Weights of a small mixture-of-experts language model, trained from scratch on English Wikipedia: 13 layers.
Below are experts of layer 9 (counted from 0) of a mixture-of-experts language model. Rows are named router (the router's row for the expert) and show model dimensions 0-127. Each number is 128 + 24 x the weight over its row's rms, rounded and kept within 0 to 255. Numbers have three digits each.
After each expert's rows: "comes before" lists some tokens at least twice as common just after its tokens as in all text. This comes from a sample of Wikipedia text that the model never trained on. Tokens count by the router's weight.

# expert 3
router:079137122165161117103125169132123152156133116159123157144088165139137132138120126140135139158140143155108092146090162134087039133149152165129134175119092149123120163159106168158140125093134120134138128106114154111111125101091141156139141138135168103133136128163150117138119158108122132133155150131106138100134104138151106132136140144087105116085073104134142135119118136189136167119160
comes before: " |", ";", ")", "N", "S", "·"

# expert 35
router:142154161113129154126149115124154126128156153104114099147157118092104137161132114148084083176167144142106125126130106169130152119107140149143165159153125135095121157106126187118140088134103155131104130116162106121151155153176090134111129132148099109161166129174100146127127122134120148115170169141171110087165111172114128163102132124089135128125118133127124122134092115130119189151108
comes before: " |", ":", ")", "---|---|---|---|", "(", " votes"

# expert 12
router:126152149139130126106157124174092131177122169067104116158146146152134109127118141138129158102100145125125141126147130144170133129163096102110143143129159143152091125092142122149135111114144116142108134130135111121069128129131125198162156161141118134104099171121175128126105162132156124110180121135147109104156124087147135168107097163120128115119140138112120092130081120111127106118157
comes before: ".", ",", " of", " and", " in", " were"

# expert 50
router:089123133143131132166144119135098096102117142141125130147129123128140123097181139141121112122166134135121118098154155153144143082113081080106068137146114117129154179102121135134097132139116145077106146151114123161096127114085108137113172113096087151114084146168106139103112075133126162135103104133108123095124140106125099127177142119133115159091119149141143120124147047127093149130145
comes before: "ing", "s", "ed", " of", " to", "ation"

# expert 0
router:133168115102142109137124136174107166158096143145119094176146148117130134128123156148105135140099135141126140127128156142116075104139119094132125181105120106142068075106103122091149128168110134102118100115143131128115137149106124149137105153150109102101148176093138119107138117112175077103138112147136105094151118106132141155119120126149153156141107133154097110170146104116121162147128
comes before: "-", "|", "\n", "==", "===", "The"

# expert 18
router:132103090155149135136138119154135136131134093164142156133139177092152117130143174126131087114079118122116115156160102172128143116147135121079142142088118140080101120114101071104180125096111105133112115118149132105070115162140085122151155117114095087105184154119134152118129130137140125102154137104111109119127115122132157148122123121149145152118147131146134116127132137162124116155104
comes before: " of", ".", ",", " and", "'", "th"

# expert 59
router:125152102093131120129127130153135149123071144136169105156170142136119151103113142126089127139090144130120160132121136146124120105134116105139153142116116104102080093122117132101101149163102136120124136101155109109131111107120134146146100162127123064123159198108131139117121112108179101116144127109132119095156151104145134172132088137142150132148117133140122094160113122110119145165113
comes before: " the", " a", " to", " be", " his", " that"

# expert 61
router:127199115097165091138166151143132163147101139173136091140143155140117128138111158111129129136105140117115152112146146152111105115142120096140126149103111136120110133113103103071101120153090094095117082109147128107128090122092114114164105131132096098111161208106116131125111151138159106090119103152148124134131112136124120172112110115137149123143121133148092120152162096123135120152162
comes before: "\n", " ", " 0", " 1", " 2", " 3"

# expert 25
router:127151118130103150122143166142145120185148132139114155133161169145117102095089162140119103143155085133147109124151115159108081115143148089116110114114091117111143110107098092085156110135101155114135136109140108135134120131095133075137126171139105113126151143083144168149110101112158161111125136123063149112146137109154119159131109136138104092105164135140121097132143086132159144089149
comes before: " the", " he", ",", " was", " it", " they"

# expert 56
router:150120114145129114130183137132155190081147107110112125114101102143129123146134127156106144158108163090112167118125098145091124118136119129096095148146107106115119195109117156102167117085113121116138140115118116146146105145127167103112136155110097092121120090151112143145094144127114137112180085106121160137110120135097125168148145104136123103145161123151157127154109108080143172133111
comes before: ":", " |", ";", ")", " (", "–19"

# expert 55
router:132108162190132121176144164097150111085144120133111150132164131130118076125132159143161134134121115161109175149103131110147197165151135156129128132112132126101157229120094147119134155107111127142117138115094140122119131151157130132112109112160140073115132163138128103118137159088154175127147155157134080100100130111107116128177116115134141073091127103119097149119115126096159127132103
comes before: "\n", " =", " is", " (", " in", " was"

# expert 44
router:102179142169102092131138114163161172074131142153161146132140165122144109113153110153126155126078127146101162148130125135156146091141166101157140158115108108114122085102092133114129123125147131147136143107138121096108085135117113165150122125096103137154112117107075101111152127093138159097140127156128155139095130085094131119120128105151104114160105088166118135121117138124154097111128
comes before: "\n", "-", "|", "born", "age", "aged"

# expert 28
router:139177105104131117119112132155124175147102147130140108164154143130146131113112173130120144139100134111135155112125144164130099108138131084128119151121099106113080068107104116088102134152102126099104105105155106142125095134117100142147098143133115091103165173100130135108128140109175063108130105133132113117138135104138145167119104135146140139157130128157135098155146101112111145151142
comes before: " the", "|", " a", " The", " that", " In"

# expert 8
router:145181127104137114159122109115122122146106161142099131100171168115102135167122155156134139117105154097137138108122122101113103175107108137111122095101145196130128123152095159058096102131108118131084147120139129098125128167142127121121128119133121146085143141133090119143109113143085134100128141139153091136135177149138142144144139116138085149166124172176095154119167095144114113160184
comes before: " of", ".", " in", " for", " with", " that"

# expert 51
router:112103088085111110161120128125118134138161079094145102154106084116105094147134153136151134101157141099145121106133083113128150073108126100185132103168109144113126139184149124121158141101145112146134150141100090168117127159104113135105134115151155088146151101125126147156150152150128134094151104126092102108127146116097131109142128101091127113116119090109163093112128149133106113126138
comes before: ",", ".", " of", " (", " and", " in"

# expert 27
router:136161121109149137096119145142127161128120109122145122141151161105113135157112116138151118153108139156136148082109116120146099103155129131150109113116131136101075090118115112094139111124085137124073087084151097135125128160152090115147108127152134099108138150083146139104116141133131120127123144105117109111071134124144129157133144121153120087169141093131120121132135100151109149170110
comes before: " |", ";", "th", " -", "%", " 0;"

# expert 41
router:116163129132161100105105163110106159121105121129095109154173117117117111155162111097133157117087118097114159125130143130138091116127107131120083151124059133127115104115136135124101115142142164086133097085161122149094109110123118081133118161157147106126192133128134074113093151123118135116140125108118086109149127108121127168085156116136078116159093122104154149105151133097147106127130
comes before: " the", " a", " an", " used", " not", " been"

# expert 46
router:110169088096143130144138132149147181101063163139146127128137162108126100102119166121145112140113135122124150124134161160160127134138090096119136175100109131144128111130114109101087120142097109082121117094154143122107121154099116155138135140151124102093120231137113129128136120106170148123150111123119114132171131128145104189102112158128135153147122117115124114139129113091120120167175
comes before: "\n", " ", " 0", " 1", " 2", " —"

# expert 36
router:147129153083139099116137178114126131116127125170129081128112108139122155089149173133110082153136111104140150127122175151089179135109125144093121179119102139149131128115153137146154114153140133103134144169108104108110081163099141130137140093164127118135108127136137138117128121143107108123126189122130167127150118117152121131113135093091098165177123177162123133171105119150136088166163
comes before: " of", "s", " is", " was", " with", "ed"

# expert 4
router:108133102152103122136155126140108093134119179152127148129146121080158108093117123145121171123128146147117128114168097140122113118158151132132172130113105150172149163128157114148106126141131114114131155096124149117138105096178189148158167159074131151118141115130150154144152146081151115118119166083176121140150106090085119103116145143124118153139150137148121169086124164137126150131092
comes before: "\n", ":", ".", " /", "N", "W"

# expert 2
router:137148120098143104135116153117081118146126148147134131118113157173125169150126128137091106137109147141129157111107125147110122148109076123106100104103130139141118125115094106138160127125122117119096104102155101110091107087143120150139124135127072149126150209108100110129141138151133133076146120132121117121103114139131134097125117095118091122164143174152131070141130070128139139106202
comes before: " ", " 0", " 1", " 2", " 3", " 4"

# expert 22
router:142091123130150117103083135097111162144121115115134113093103108119151131077092130139106152131144128132104140153160159119075142142112145146112131161097099080144098144131119091126149165147110119101162147141167135115131164116104124177116109128153111135108112123152138123083106127134097134086135162171122113124119162140132147103151153148135171089185122094143128151141109118103100119137117
comes before: " the", " a", " an", " his", " \"", " well"

# expert 6
router:167141130116199133111144153142164167102148142133118095134131126106115121147099109086092084144112128173133148152169142131108129139143119124114128142129132153124111125124148117104118129138120099121093106134115123141107144169118110121107074126130132094098105130155122111113118150182152148169142105116107100136141149121117151137122158101151140121142122143133085127149132095127118102136124
comes before: ",", " |", " (", "'", ";", " was"

# expert 39
router:150168149116078100153147135140079152122143128155103097136152159114131129129123132129150139157115128154094154139126126120082120129085103117130131082129108104125105125139133124071114151080124169140117076122125094169135173109126093109146087115098087097103114090101115088139110170157114101082104107115123118082157147140084152152155120136136157162135087128157096149111131145169115101146118
comes before: "\n", " The", "==", " He", " In", " It"

# expert 60
router:143137098131139115147119109160083148159083122143112083188123155111118142109157140134102131125093132162121119139114143134107081115138115116110139176106129112150069102114089124122150138170115132092141111116119135126120172147092124144149133136159116116115138189115145103104117100120162100111143122135135103103141099097135129146099124105175146172123104143145088123186153097110111155144108
comes before: "-", "|", "\n", "==", "The", "==="

# expert 17
router:135194112115105127149155152162147166143149177161140120111132145137108142147092153102160149152115169153159147148068133159087120181143126166134138101129141104077120113123141140131139140168141133148110119110114106136174117161091109113159086112127158129094119132149125111145132104093119110103135076103146125140094112135139124141125113115156129152135163112088097151142114112146137149095166
comes before: "s", ".", " and", " to", "ing", "ly"

# expert 5
router:179126097114123157126077075133124090149137159133126111110112133132156127119097132123133109147128129139134128074151101117164110116110145117122105130109135171135142104123145094127175079144111145140119143110128099110154132141155098113132139130096142125108147097079140126134142139128133122136143131154144112089090145107133112104150146135138122130124123066139142160108111122131113138122116
comes before: " |", "th", ";", " km", " m", " ft"

# expert 9
router:125124130114099134116145089163144137158114144097151148099138090139129117153116159135134166142145114110102141138119142122118155124120111112087138128125111134114141137129130142074092151111120155180116112131090115191116153126155102127114118129118111130112154047080140115136114109156150117093096154108118130139120148143088150149138111094123138163097059103121132175107118166147134113141089
comes before: "\n", " The", " In", " He", " It", " This"

# expert 52
router:126126132117150113153134119117144149167116120140124106119117111089177093102107158080119113150097104138133139125142170172168173124139172115143153098166109108099082108119126099131124107125104116120073137137115159145095138120126092129154116112118080137133132115099128151086074122106161130106115151092176115124127082145129139146122150131131099153133097140115110154107146136151104136169144
comes before: " of", ".", ",", " in", " was", " to"

# expert 20
router:149145117107131113098113116161116139153116132138116137152152145148107120149123158131130159089131141113127132151106126144130085142149177096148118138154108154147139084073096097098121167117127109112100072106119135122104136140081094134089091074140142098108143174097152116117174145101163125106086141137178123140080115079119140151090124117126170150098146111140113110164165117132168158125136
comes before: " to", " in", " by", " as", " on", " with"

# expert 33
router:098098117100118119159140126128168144078179126108102089163133121124103102126132166125141148118106144109129144132145146171109159088163118114082097100117120096154095155123085143106101145123118091083129123114162129126117166143078165127154090126078111113086146134122108119111108148100147100141119134124049126165135103150160131133125135143158133110111165135129191102102108107079093107110152
comes before: " |", ")", "\n", ",", " –", ";"